config.yaml
router_z_loss: 0.001
lr_router: 0.00139
vocab_size: 4096
norm_eps: 1e-05
optimizer: "soap_variant"
learning_rate: 0.00555
Below are experts of layer 5 (counted from 0) of a mixture-of-experts language model. Rows are named router (the router's row for the expert), up (a neuron's input weights, with its number) and show model dimensions 0-79. Each number is 128 + 32 x the weight over its row's rms, rounded and kept within 0 to 255.
After each expert's rows: a language model's description of what the expert responds to. This comes from a sample of Wikipedia text that the model never trained on.

# expert 21
router [139 124 108 123 158 190 113 138 169 129 130  84 121 128 122  90 111  69 188  68 135 112  57 113  95 126 160 117 140 116 143 120 147 162  98  85 109 156 100 167 146  74  48 138 170 105 118 174 159 111 136 115 122 163 141 142 104 176 151 175 157 146 129 113 174  83 132 177  99 104  80 150 175 141  78 158 139 158 146 132]
up0 [ 93 163 129  70  72 143 176 147  66 156 182 153  67 112 143 105 176  98 149 138  68  96  96  53 114 144 138 120 137 110 169 156 104 122 105 101  93 199 136 125 165  86  54 141 119 145 133  93 142  50 114  90 215 103 125 142 114  91  97 183 156 129 108 136 125 129 114 160  97 173 129 148 108 141 108 112 137 159 158 104]
up1 [110  87 122 102  98 145 133  85  93 190 124 112 124 158 136  93 223 148 170 123 143 152 106  78  89 130 148 101 131 140 156 124 124 133 139  73  98 143 110 124 163 121  36 170 227  93 113 107 127 115  86 106 182  94  77 163 131 132  86 151 141 146 147 184 136  80 151 175 113 116 105 135 112 111 110 126 159 134 112 132]
up2 [ 84 128 105 120  77  97 139 105  86 145 135 127  93 148 182  78 133 142 129 116  73 108 103 181 179 133 167 133  72 105 122 109  99 109  52 149 139  65 188 117 123  57 118 175 134  87 136 176 130  92 148  96 153 159 154 103 141 159 121  90 105 122 120 113  92 144 113 117 145 135 136 137 163 123  99 105 113  88 131 160]
up3 [138 157  72 144 140 137 116 185 108 128 101 135 110 116  95 131 108 117 104 170 103 114 138  91 151 136 146 149 114 126 115 133  92 167 104 140  81 116 140 110 116 116 123 119 109 127 106 162 117 165 115 115  52 109 138 158 108 181 140 114  88 113 162 136 156 113 150 130  47 113  82 157  75  55 127 123  99 125 188 196]
up4 [142 134 167 101 134 118 171 156 140 169 136 180 161 181 114  97 132 128 106 159 100  76  88 138 126  86 141 124 153 136 108 123 135 181  81 108 116  93 183 120 148 135 142  99 106 132 134  83 148 114 126 174 129 139 127 131 127 132 148 137 102 155 132 103 116  54 155  95 109 144  71 144  92  95 121  83 128 173 119 121]
up5 [146  90 156 148 125 146 108  85 140 181 100 122 148 151 122 116 161 116 175 129 157 127 125  90 131 126 133 138 152 116 126 142  92 163  57 132 107 106  40 129  85 141 201  95 120 125 139  55 107 146 130 120 134 118 136 139 185 160 136  60 129 124 153 144 125 111 123 107 136 122 148 169 110 158 166 125 182 149 143 129]
Mid-word syllables like "per"

# expert 55
router [128 109  83 143 192 146 102 113 147 158 114  85  89 110 115 120  90 119 189 104 126  67  81  97 103 108 165 159 119 134 102 232  89 154 109 115  88 182 125 134 181 124  81 172 116 120 114 134 147 110 110 112 133 177 148 132  71 169 162 116  80 156 194  96 162  63 140 205 147  92 129 197 228 145  72 177 144 170 128 114]
up0 [152 115 157 133 148 146 107 183 186 123 176  93 176 153 137 163  61 147 125 135 152 119 119 116 124  88 159 162  85 193 169  98  92 154 165 136 132 194  70 127 139 219 158 121 123 113 118 151  59 115 120 212 135 125  99  88 107 132 100 113 148  72 128 137 105 145 153 127 122  89 160 153 140 107 132 160 153 156 132 107]
up1 [184  83 171 134  80 127 119 166 209 116 128 128 149  99 160 186 116 163 108 116 125  55  66 132 128 123 158 156  93 156 150 108 156 200 137 127 105 133 157 109 174 126 120 121 162  90 111 130 103 132 119  76 154 178 108 170 123 164 119 125 122 113 117 142 155 121 117 166 105  75 103 117 150 160 123 133 166 138 124 124]
up2 [196 130  88 136 170 102 124 168 152 129 146 142 149 177 137 132 106 129 122 163 160  95  89 194 152 130 121  96 154  86 209 112 181 124 125 121 103 115 139 150 142 112 141 167 127  77 126 147 182 100  66  98 132 189 158 199 136 113 163 117 106 128 113 164  87 147  99 166 121 126 127 170 190 115 161  92 134  70  93 156]
up3 [130  87 175 107  80  86 139 185 178 110 140 104 110 121 123  97 152  71 150 127 164  95  91 133 134 161 184 105  63 134 140 107 136 142 153 123 159 165 122 126 116 127 101 121  90 160 136 143 100 164  90  99 157 102 133 177 103 112 133 200  67 149 148 110  97  73 146 161 108 152 137 142 157 126 160 140 131  96  94 112]
up4 [181 123 130 122 150 119 143 148 105 119 155 132 181  65 181 148 117  43  85 143 131 129  72 136 139 118 180 138 146 135 119 137 123  95  93 138 111 139 143 134 132 119 140  75  69 148 118 118 157 140 130 133 167  58  99  36  70 163 181 157 118 141 128 121 147  95 102 113  92 148 118 123  54 176 108  99 120 105 152 161]
up5 [ 80 110 169 124 162 123 167 104 158  81 145 178 146  88 148  48 156 126 103 119 108 130 165  89 124  77 157 148 132 202  47 134 113 109 113 103 185  85  81 104 120 120  92 145 100 144 122 158  84 145 121 130 170 155 148 110 100  98 131 225  85 129 157  95 117  86 109 161 139 135 130 123 201 124 110 160 158 174 213 159]
Conjunctions and clause openers

# expert 8
router [129 123 125 163 135 155  85 124 106 136  77 133 107 106 148 133 117 102 168 103 145  79  88  91 133 132 127 150 114 124 113 177 113 112  80  84  92 165  78 144 119  80 143 170 137 102 118 118 146 137  75  84 142 150 163 129  92 145 140 121 101 161 114 126 165 122 101 170 124  88 123 158 189 136  48 132 154 177 161  86]
up0 [197 109 199 133 137 135  96  86 101  79 127 141 199 142 114 131 126  81 199  98 130 106 151 109 136 108  86 129 209 191  59 118 103 151  86 133  74 100 106  65 128  99 120 137 151  71 146 133 104 146  75 159 175 120 110 162 134 143 146  82 135 169  82 111 109 147 181  96 151  83 111 148 133 192 105 123 130 116 123 144]
up1 [158 193 149  93 141  91 125 132 134 107  69 155 137 182 112 141 132 126 142 122 138 108 150 110 157 129 147 116 154 135  85 140  75 169 114 115  93 114 139  97 104 181 116 150 192 109 130 152 121 136  93 138 148 167 101 194  64 121 125  72 165 172 104 121 113 104 102 136 114  80  68 116 159  81 125 141 161 121 202 148]
up2 [101 104 103 115 121 184 119  78  97 193 193 110 108 106  87  85 141 194 212  94 160  90 129 134 107  86 169  66 126  73 120 125  80 151 127  87  87 121 103 127 154  85 125  80 170 107 141 127 105 133 124  73 154 107 128 166 103 133 143  63  83 131 145 107 129 138 108 104 141 152 102 114 112 165 101 134 193 137 103  93]
up3 [142 187 139 154 177 124  94 160 156  81  69 154  82  85 160 135 103  84  92 111 104 151 118 134 115 119 125 124 102 121 154 119 128 135 111  80  83 180 139 103 146 161 156 161 187 116 141 151 107  97 132 151  69 151 198 123 149 117 123 144 138 109 112 145 107 125  94 167 116  85 107 141 149  75 132 132 102 153 159 142]
up4 [154 112  53 180 161 112 106  92 141 140 156 137 160 144 115 113 118 156 137 144 140 109 154  97 112  75 166  98 137 137 181 120 153 110 113 109 154 220 123 146 150 121  70 143 134 166 128  73 149 147 155  78  91 109 216  90 125 141 195 123 101 140  92 127 136 144 146 105 125 115 102 141 120  94 152 121 117 153 125 107]
up5 [ 95 117 153 108 144 171 117 151 115  85 192 111  59 127 173 191 138 144 104  97 168 111 113 122 119 135 165 136 145  94 195 145 155 113 114 137 120 131 172 197 162 115 131 148 150 102 144 104 166 123 136 126 113 108 149  89 104 152 132  95 161 116  94 136  94 131 140 148 145 106 162 133 165 134 131 131 125  91 115  50]
Agent by, role titles

# expert 29
router [109  78 132 148 133 152 105 139 120 147  80 100  85 124 126 134  96 101 189 107  89 102 108 108  84  62 123 166 126 153 105 153 151 170  93 150  91 106 118 191 147  73  91 160 110 127  81 121 107  95  83 128 132 154 150 137  93 145 176 119  64 179 134 118 129 131 109 112 134 122 138 154 167 120  95 152 123 147 141  96]
up0 [158 134 122 117 173 162 154 124 214  59  78 143 131 150 125 163 125  97 184 135 173 135 133 190 135 107 115 155  72 175 134  94  71 190 104 155 181 115 129 178 150 123 121 176 116 105  75 111 203 133 110 143 150 120 126 184 121 115 171 162  59  97 121  89 104 136 164 113 164  89 143 172 167 139 113 118 115  83 140 142]
up1 [117  98 113  73 139 150 191  96 164  98 132  81  98 211  90 163 175 136 162 105 133 153 165 172 131 109 152 177 105 121  60  85 126 184  95 154 135 155 113 129 128 117 135 117 106  92  83 157 136 105  99 151 125 133 170 175 121 108 181 120 113 149 141 101 165 150 143 110 156 123 126 131 186 133 131 144 139 112 133 150]
up2 [102  98 130 117 164 147 111 122 181 177 150  89 157 125 151 177 138  78 109 129  95 127 136 124 114 141 133 125 102 167 177 133 106 214 129 156 124 150 115 111 126 107 105 195 173 142 129 164 127 119  96 133 128 177 122 123  74 114 104 168 120 104 134 168 100 111 110 145 180 102 105 143 146 131 130  96 129 141  96 154]
up3 [107 113 117 135 159 136 175 107 113 107 171  96 164 163 133  69 157 113 153  89  87 115 137 124 126 109 148 220 154 101  85 190 169 128 119  76 142 134 167 101 113  76  80  76 167 119 101  90 149 150 132 202 115 122 129 107 134 130 174  80  72 149 122 110 131 121  65 143  93 133  92 125 140 129 146 138 126  96  92  78]
up4 [160  92 132 174 123 199 159 113 158  79 207 177 139 188 132  97 149 124 104  89 111 161 195 153  69 120 143 102 103  82 103 121 108 189  92 147  97 182 103 130 132 111 125 118 142  93 135 145 127  47 124 162 122 116 125 136 169 156 118  83  91 122 116 138 168  99 139 147  40 196  91 105 129 122 113 123 136 141 147 160]
up5 [104 160 137 140 152 152 131 167 190 116 128  97 103 121 101 157  66 164 149 152 185  99 104 169 141 114 135 230 121 119 103 139  79 153 140 128  97 151 146 144  96 125 127 182 149  69 117 140 101 103  95 127  90 154 117  85  91  98 135 106 132 144  95 158  99 123  70 162 152 118 126 119 188 127 138 160 113 133 197 118]
Personal details, name starts

# expert 44
router [136 136 116 161 142 117 138 131 193 148 108 120 130  98 128 117 153 135 138  76  73  70  78  73  71  64 131 179 114 136 104 150 117 132 133  79 114 184 101 132 198 114 111 131 121  97 133 158 152 126 110  54 110 142 141 131  77 177 124  99 100 174 138 145 151 109 141 184  98 101  75 154 187  91  98  95 159 177 161 147]
up6 [146 134 147 135 168 198 124 112 159 133 138 129  56 140 118  95 170 112 189 150 149 131 111 134 128 160 105 138 126 138 143 112 117 137  90 116 154 134  79  76  58 115 143  94 100 169 112 116 184 100 146 158 112 176 106 122 180  97 127 122 113 159 120 124 107 100 112 150 142 129 109 143 165 197  52 166  81 162 185 125]
up7 [142 139  84 126 184 168  69  61 134 178 119 140 104 173 109 117  60 165 125 132  61  71 169 170 155  74 122  86 100 157 158 145 126 151 100 140 139 132 139  92 180  95 120 156 137 100 141 147 111 144 127  96 128 132 170 145 112 162  93 166  93 105 169 144  80 131  76 166 146  87  96 139 181  93 105 104 127 105 111 114]
up8 [141 123  80 117 169 170  98 134 157 123 106 113 119 127 152 140 119  85 173 126  84  72  89 119 143 108 114 156  50 169  58 211  52 188  95 146  84 116  83 143 200 113 114 124  90 106  97 117 114 112  72 126 176  84 139 174 114 134 175 193  72 190 173 126 190  67 140 161 154 101  95 151 146 158 124 162 148 110 150 118]
up9 [174 137  91  84 105 132 123 104 196 170 120 164 132 129 192  82 160 143 111 126  95 144 126 140 135  74 124 114 118 120  90 179  99 150  81 141 167 115 156 169 169 137 136  72 136  73 110 150 167 119 101 153  86 138 139 162 155 100 153 160 109 114 156 115 120 170  91 118 133  86  73 117 142 154 131 117 135 129 102 141]
up10 [129 167  85 106 154 136 128 104 179 154 230 139 118 117 104 170 151  93 129 139  86  87 145 174 151  75  96  73 123 117 142 180 119 131  92  50 108 151  83 129 164  44 119 210 197 107 142 131 157 119 129  93  75  92 154 126 106 135 149 162  94  89 158 147 120 101 126 132  44  52  98 152  92  76  80 124 136 124 103 154]
up11 [101 172 142 147 122 179 113 128 116 102 126 107  97  93 150 103 116  85 115 124 107 113 136 143 121 106 110 113 109 124  95 118  88 170 120 128  40 116 153 173 133  98  90 134 166  98  99 118 130 113 135  62 162 147 133 158 169 183 125 104 168  58  77 119 112 123 113 139 132 110 135 153 149 125  92  92 149 133 108 157]
Name syllables, directions

# expert 30
router [115 101 124 122 122 155  90 138 154 148  86 136  66 141 109 128 112  90 147  59 122 123  56  69 100 102 146 150 119 119 133 177  85 198  82  41 127 124  95 120 175 105 127 124 146 101 100 148 125 142  99  88 157 131 156 123 123 199 133 137  99 143 144 142 166 159 113 205 139  94  83 136 138  87  91 121 168 173 127 135]
up0 [163 162 137 110 137 122 126  72 166 147 100 132 123 120 156 167 137 160 115 126 159 116  45 130  71 160 122 148 168 120 130 167 155 100 114 121 131  58  89 124  93 126 101  87 137 101 107  95 128 123 120 168 137 168 108 127 160 100 135 139 153 101 164 112 123  97 145  92 133 142  81 108 107 168  72 141 189 126 145  84]
up1 [183 146 132  89 154 138  79  48 129 163  11 141 125 108 116 168  54 173 160 123 159 143  77 130 131 151 110 158  96 148 102 147 169  97 105 201 117  54 186  99  95 128 152 141 100 100  79 129 121 136 115 114 129 120 157 180 150  87 178 108 102 105 107 134 144 136 113  96 155  95 122 124 138 179 128 148 106 100 155 123]
up2 [146 136 152 116  99 146  79 114 174 135  27 105 110  81 130 103  83 155 117  93 136 158 102 106  85 198 147 110  87 124 145 117 141 123  75 155 112 160  91 109 138 116 157 146 117  89 119 118  84 127 125 186  97 120 129 103 134 159 138 125 137 117  82 140  94 105 134 153 161 141 170 144 129 114 137 120 117 135 117 115]
up3 [132 121  58 164 120 128 134  90 114 164 101 135 142 122 159  99 188 176 131  93 103 130 116 124  95 147 121 155 140  96 126 112 152 109 106 125 108 115 142 118 150 112 107 139 104 104 129 179 128 135 138  85 174 131  75 159 135 126 119 133 159 126  97 165 172 131 132 187  81  95 120 127 140 133  81  86 141  96  99 108]
up4 [103 166  98 116 150 143 138 103  82 107  79 127 118 124 118 144 117 114 124 137  96 139 150 123  93 121 147 137  84 181 140 141 106 128  85  99 159 174 111 158 163 120 104 161  83 139 126 145  89  96  94 154 162  78 144 166 104 173 158 181 144 117 132 145 248 130 232 151  88 133 116 145 121  60 121 130 126  93 121 138]
up5 [ 97 110  82  88  90 205 130 133 112 109 103 129  75 101 151 147 142 109 145 129 133 139 150 189  77 145 154 166 128  75 128  88 101 160 149 111  75 148 230 158 128  96 123 136 122  90 107 180 118 110  90 157 127 152 106 161 106 171 142 104 188 138 132 102 139  97  80 117 106 129 142 185 126 125 129  97 147 192 148  76]
Mid-word fragments, tables

# expert 35
router [142  68 112 150 199 147 105 108 108 142 118 117  92 122 136 154  83  89 179 115 107 110  91 108  61  76 149 150  63 146 116 221 106 116 109  86  50 129 134 133 208 104 143 153 148  90  91  73 150 131 128 153 157 157 117 151 111 161 128 140 140 142 118 129 126  97 117 201 142 118  82 125 142 150 122 190 120 184 160 155]
up6 [ 77 119  29 127  75 138 151 149 102 110 151 159 150 101 172  92 123 136  93 145 134 181 127  92 137 105 122 126  93 160 113 124 161 118 129 122  79 165 162 154 170 117 173 140 141 124 107 153 117 151 133 128  90 141 208 187 136 146 145 108 117 141 166  68  68 136 126 176 100  70  79 147 140  94 117  63 150 116 145 187]
up7 [149 176 143  84 153 178 193 120 104  90 122 138 108  72 146  90 169 155 138 127 141 116 120  71 103 143 154 115 180  97  94 118 164 126 158 135 121 145 178 165 146  76 135 131 147  83 157 116 168  92 105 140 112 143 174  72 130 137  86 198 130 186 104  55 105 172 137 134 137  91 158 155 118  90 163 133 121  94 116 125]
up8 [105 134 127  95  73 132 117 120 133 114 170 100 131  86 169 175  89  96  75 136 191 124 152 117  88 152 179 132 108 180  51 108 163 138 105 142 146 174 181  69 140 151 116 150 123 131  97 135 130 135 127 145 157 137 124 133 111 119 204 136 110 153 177  81 129 150 176 158 159 141 112 125 151 132 126 106 152 126 135 126]
up9 [132 139  82 156 164 129 115 119 153 175 131 152 131  76 181 172  64  92 153 144 127 119 122 131 142 162 160 155 135 102 118 103 190 112 119 157 157 161  91 124 100 113 148 148  89 175  97 180 172 102 122 159 139 215 123  98 121  65 154 153  79 122 121 108 133  98 111 142 108 142 185 124 169 162 169 154 148 111 105 156]
up10 [ 87 111 112 149  69 123 179 113  83 138  99 112 122 120 116  95 128 105 192 111 135 130 159 123 140 116 101 130 125 144  86 140 128 156 125 167 121 113 178 139  82 165  77  93  96 158  65 156 171 104  97 176 166 131 122 132 118 153 145 199  52 130 139 169 130 115 150 132 149 148  78  87 149 137 177 157 173 120  72  64]
up11 [ 77 129  97 109 102 105 147 148 113 134 145 127 134 124  43 103 128  70 146 135  53  96 123 103 107 125 139 120 185 121  96 138 118 139 143 106 199 131 124 110 141 145 113 187 172 140  74 123  89 129  99 151  91 129 126 147 150 120 128 206  87  65 156 127 124 126 109 151 160 148 111 152 109 129 119 188  91  99 125 133]
Latinate suffix pieces

# expert 49
router [151  88 131 146 192 139 128 136 170 125 163  91 111  92 124 200 128  93 173  94 112  77 105  82 125  60 169 171 148  88 123 147  92 131  57 119  90 148  68 145 132 100  91 174 134 124 111 187 137 141 104  91 181 115 153 143 119 166 130 147  67 123 180 105 148 126 104 182 117  43  77 144 140 152  89 155 171 129 124 134]
up6 [156  76 140 113 100 168  81  97 120 115 121 106 129 118 136 129 158 197 105 120  98  94 119 140 120  33 184 112 153 134 143 112 190 135  94 133 132 165  66 156 148 150  78 159  82 156  71 144 170 148 104 130 122 177 144 132 157 137 139 149 162 129 120 118 128  71  52  88 151  85 176 132  99 183 116 141 170 112 167 121]
up7 [ 82 156 149 164 111 118  92 135  97 120 122 120 166 163  81  84  89 140 164 113 131  99 134 154 135 102 144 102 157 190  74 137  74  92 193 147 114 141 160  77 139 107  81  89 177 142 124 122 134 121 107 186 114 123 126 179 129  61 101 162 120 129 122  87 115 116 137 125 141 122  74 143 135 217 106 121 106 118 113 109]
up8 [118 141 177 101 115 177 123 125 171 162  70 130  96 129 130 127 143 162  78 111 119  77 145 138 124 133 169 102 170 108 128 118 111 153 166 147 122 143 166 102 153  94 101 188 109 116 164 137  97 109  56 115 147 159 130 130 113 187  91 154 108 121 123  91  88 149 118 142 182  84 115 122 107  82 139 165 112 129 117 157]
up9 [ 81 207 159 146 151  95 114 127 139 200  50 130 122 196  94 121 161 146 160  88 107  71 120 179  84 105 153 160 162 115 148 180 101 138 114 137 104 138 133 163 132 136 137 183 119 117 128 130 124  97  86  67 142 127  66 198  99 100 119 170 122 146 131 200  89 109  88 104 109  90  80  70 155 145  99 208 114 113 144 114]
up10 [145 126 108 141 124 105  98 167  99 171 115 126 158 149 105 141 153 141 163  67 154  86 135 122 113 137 159 125 180 178 119 128  80 110 130 150 135 105 148 109 123 128 121 132  90 121 168  74  97  81 112 149 121 140 166 169 143 141  62 113 121 202 204 167  91 111 128  97 152 100 155  97 120 135 173 134  93 138  64 124]
up11 [118 135 170 148 198 123  64 148 191 138 111 140 149  92  98 143 130 123 235 134  76 101 133 150 138 124 151  68 158 123 138 137 115 157 146 120 109 137  71 176 152 101 109 111 171 110 188 147  83 108  99  89 122 161 131 109  79 158 106 102 162 137 125  78 106 118 119  77 130 107 166  70 138 152 140 193 119  88 124 150]
Mid-name syllables

# expert 60
router [120 120 125 187 150 117  70 118 136 158  89 128 118 113 116 151 132 156 156  57 112  55  80  92 115  73 195 144 102  75 102 181  91 108 111  90 109 146  62 129 168 103  97 159 142  88  75 155 120  83 113 103 136 126 176 127 105 144 200 139 118 107 145 117 136  96 134 177 104  89  97 131 189 115 102 137 171 160 180 139]
up0 [ 84  73 103 135 109  83  83 150 151 146 144 127 147 126 142  63 211 110  67  79 183  80  83  95  76 128 204  93 140 132 106 124 163 151 133  95 110  58 146 137 139  55 163 139 147 148 110 126 137 151  76 139 106 151 122 105 116  91 134 134 131 126 178 122 119 125 150 129  97 153 117 123 155 189 148 125 134 115 112  96]
up1 [145 149 151 115  92 160 129 105 144 154 134 139 121 129 147 173  65 169 130  89 115  93 131  81 136 235 104 138  70  71 133 164  49 144 126 123 110 107 131 150 176 134 162 150 132  90  78 143  98 111 131 110 113 158 147 112 141 102  35 101 137  98 158  82 135 148 129  92 122 129 150 165 127 156 117 136 168 131 153 138]
up2 [ 84 162  96  90 147 125 140 114 121 173 143 112 185 147 121 110 159 110 201  68 147  61  63 115 128  66 169 101  96 126 141 160 109 157 162 125  84  63  98 177 153  77 128 176 159  86 153 120 176 168 129 121 103 123 158 147 135 139 129 104  65 110 137 144 131 127 126  99 160  81  97 158 138 127 119  94 114 141 163  63]
up3 [115 187 197  84 121  97 109 200 157 147 142 117 177 129 121 133  92 104 131 150 190  76  68 119 127 132 163 136 135 113 113 142 145 159 163 104 124 152 124 152 131  84 162 130 155 140 128  94 125  84  95 118 172 146 103  84 124 146  76 134 136 112 108 117 101 106 142 155 138  84 129 109  95 111 160 101 197 144 124 141]
up4 [ 91 149  96 201  66 110 100 152 173 131 138 136  98 131 199 128 126 114 122 116 188 106 124 192 116 160 156 121 147  93  93  98 204 129 171 153 119 172 167 121 100  70 135  98 140 132 159 108 187  94 127 149 129 123 214 149 116 138 161 146 146 104 103  98  85 144 109 170  69 106  82 112 145 141 111 144  94  86 138  82]
up5 [ 79 165  90 170 136  85  62 116 122 147  97 139 121 135  78 161 176 120 162 148 107 106 115 115 154 145 124 116 124 127 172 205 110 118 166  62 173 122 156 198 104  90  98 194 166 104 126  93 101  81 111 146 210 158 186 123 126 118 139 180  81 100  87 118 164 108 152 160 108 153  78 157 116 108 142 145  73 164 152 146]
Past action verbs

# expert 14
router [ 99  87  86 158 148 197 130 138 148 114  92  55  75 150 110 144  83  98 189  84 109  53 115 117  91 143 183 149 138 112 137 159 118 186 130  84 117 139  88 155 154  85  72 136 114 116 123 186 148  86  96 126 140 149 142 142 129 142 161 171  96 136 122 110 180 145 108 128 113  60  63 160 109 114  84 165 151 131  95 125]
up0 [111 156 119 153 117 111 100  79 102 138 104 114 141 114 122  72 106 181  95 122  19 113  98 105  55 103  97 112 160 151 149 139 109 162 125 131  92 175 186  98 190 124  46 174  58 147 106 138  94 136 114 144  69  87 146  74 125 141 132 154 121 131 168 136 135 203 108 104  81  97  69 197 107 132 142 148 138 122 109 125]
up1 [149 163  81 166  95 104 154  98 110 137  85 122 127  71 118 111 114 158 123 120 114  29  99 150 142 138  78 181 133 126 141 141 134 115 128  85 139  55 137 190 163 117 145 127 143 145  98 174  89 150  85  97 199  99 143 158 135 103 141 134  50  82 124 148 123 102  84 128 119 122  82 196 102 132 141 149 133 147 118 150]
up2 [158 149  77 132  99 127  82 127 113 166 133 100 156 110 126  61 100 132 107  73 113 186 159 122 116 112 166 144 139 189 122  83 124 106 108 111 150 116 119  69 156 144 118 165 175 167  93 168  97 138 140  75 155 103 134 118 124 141 155 181  99 120 158 203 135 107 108 164 170 135 130 179 118 132 106 120 129 119 216  75]
up3 [ 96  91 155 193  92 147  88 112 133 205 118 148 148 137 135  52  94 150 122  86 164  86 119  90  77  82 129 139  71 130 125 140 121 123 119  98  91 128 130 116 162 102 104 183 168 117 107 132 146  97 112 131 175 145 162 160  80 183 158 125  86 125 179 147 150 100 102 174 126  98  60 103 176 144 123 142 118 158 174  78]
up4 [ 70 125 177 169  77 115  77  68  98  63  67  72 160 142 146  19 170 147 138 132 103  99 180  98 114 109 111 127 109 151 148 129  75 136 127 114 153 159 130 114  92 182 129 143 164 151  96 107  92  91 144 146 109 115 124 140  62 139 160 138 140  55 176 137 124 111 155 162  99 112 105 153 139 112 133 121  77 174 137 148]
up5 [104 129 153 142 115 158 118 133 113 104 142 129 125 172 171 120 162 138 129 139 116 149 129 100 114 124 177 125  82 184  85 134  47 150  71  87 153 175  90 118 128 138 166 131 148 151  89 142 169 148 175 107 163  94  71 129 164 174 188 192 126 127 153 146  96 152 126 110 145 145  79 154 131 125  80 147 113 174 144 144]
Word-initial fragments

# expert 3
router [123  72 123 144 184 124 116 131 158 160  75  82  97 143 131 139 112  97 180  80 106 127 110  74 105  86 160 155 123 111  69 167  61 153 109  79  75 188 102 155 149 125  49 132 148  67 111 157  96 109 129  89 178 159 171 133 129 200 160 144  63 148 148  77 157  51 110 168 117 121  91 149 195 108 116 144 119 174 121  66]
up0 [156 108 215 126  70 123  90 119  98 134 154 110 119 132 113 156  81 153 117 122 137 105 113 126 144 131 111 115 140 138 102  93 137 146 141 138 176 167 125 161  84  88 118 118 104 131 138 132 146 126 171 144 211 144 124 149 118 116 197 139 142 121  90 155 120  55  63 132 142 199 182 146 115 170 119 115 151 137 134 115]
up1 [ 78  91 153  94 108 112 112 112 112 143 101 122 151 192 121  92 152 102 109 121 187  81 136  66 123  99 151 152  29 186 176 122  71 117 106 128 144 179 101 120 153 173 165 136 158 146 128 121  97 192 163  95 108  87  91 149  90 153 187 178 120 114 143 155 115  97 154 173 111 176 136 129 100  81 126  97 156 112 117 147]
up2 [129  94 134 166  59 138 109 138 127 118 171 159  96 150 152 110  96 153 145 104 162 103 140 127 135 172 221 138 105 123 143 133  88 120 112 112 139 105  83 149 160  73 122 164 108  86 150  96 108  88 118 144  89 140 198 101 114 127 163  57 114 139 162  83 136 143 144 133 108  50 149 135 142 131 186 124 104 142  89 119]
up3 [ 93  62 174 192 108 104 104 151 157  46 145 170  65 165  91 181 134 145 114 117 129 123  98 163 129 134 172 132  78 182 159  80 127  73 138 163 115 126 136 154 141  76 147 124 142 127 116 120  93 118 128  79 124 162 112 125 165 103 135  74 120 125 131  61 178 116  91 196 124  72 144 123 159  94 149 170 130 111 105  89]
up4 [146 122 176 125 107 139  94 110 131 165 101 173 122  97 150 116 124 148 123  96 121 120 180  84 126 143 127 196 132  22 112 133 148  81  91 197 106 116 118 124  87 141 158 116  82 137 123 113 140  97 125 157 159 116 109 100 156 158 135 149 183 125 152 103 146 149 124 169  70 127 144 153 117 152 144 124 127 120 175 131]
up5 [ 97  67 137 180 108 129 127  54  89  57 146 151 124 138 109  83 168 128 100  86 120 116 121  90 143 109 135  99 133 150 111 140  92 147  81 136 136  86 163  89 158 158 113  79  99 101  95  34 109 127  78 117 140 123 183 104 126 138  60  84 170  96 167 117  89  92 143 114 158 127 163 125 123 112 123 135 189 128  99 125]
Species names, "or" of origin

# expert 20
router [115  74 122 180 193 145  64 116 158 185  98  94 129 130 121 143 127 103 185  63 107  88  70 130  85  79 118 168 133 155  95 140 106 169 103  53  83 160  93 190 184  82 104 148 174 123  92 166 128 114  94 103 116 147 128 144  95 173 154  94 134 156 129 144 150 105 111 143 117  91  72 131 167 126 124 164 138 155 134  84]
up0 [129  96 143 110  99 132 137 101  81 137 150  70 159 140 168 110 161 196 170 129 182 138 180  96 104  71 121  96 175 199  68 165  70 114 122 123 104  86 167 143 190 133 113 106 197 118 121 130 104 174  74  97 157 104  93  86 123 188 149 158 182 106 216 158 140 162 124 121 126 163 100 181 114 122 123 167  84 142  83  21]
up1 [148  78 150 142 130  87 130 156 197 151 162  80 176  80 138 113 188 127 196 133 212 136 168 123  70 143 156  52 156 122 159 123 133 109 117 119 126 131 101 143 138 121  91 103 156 115 152 108  56 196  58 132 168 140  98 135  75  91 110 113 100 125 152 127 116 105 126 148 131  95 132 115 159 187 133 146 122 146  71 136]
up2 [196 109  95 122 105 121 117 143 141  96 132 127 191 123 150  92 125  96 158 130 101 107 124  80 106 105 105 141 106 127  93 152 139  86  97 107 175  97 136 182 187 133 158 200 121  58 131 104 155 130  95 146  93 136 200 138  81 131 116 102  95 118 124 128 111 106 115 117 114 104 164 119 103 111 210 147 122 106 129  86]
up3 [ 64  59 152 130 131 104 129 161 127 122 140 101 142 159 160 144 107  63 162 138 120 108 118 109 110 189 116  83 103 160 137 159 117 167 153 114 134 129 119 130  92 118 161 167 108 115 127 159 153  82 154 174 125 186  85 175 130  86 173 132 133 117 136 107  92 105 115 128  68  95 105 121 116 167 155 110 191 130  85 165]
up4 [ 85 103  93 148 168 111  89 146  97 127 149 101 109 125 136 105 118 189 163  98 158 126 104 123 134  72 128 159  80 154 169 140 171 195  84 131 134 197  88 106 156 134 141 151 151  80  84 161 155  71 146 130  90 164 117 161 149 131 165 127 112  78 152  78 163 145 115 112  72 116 124 150 131  61  84 106 154 142  79 100]
up5 [ 82  34  98 118 104 109  87 154 100 105 184 148 128 159 163 164 172 156  80 153 116 138  97 125 148 151 176  48 144  77 185 149 123 157 149  66 112 105 113 135 148 102  84  99 134 121  98 118 109  80 104 138 123 209  82 142  94  99 167 165  67 101 196  88 101 149 121 110 140 120 167 187 139 105 122 136 134 179 104  76]
Definite article the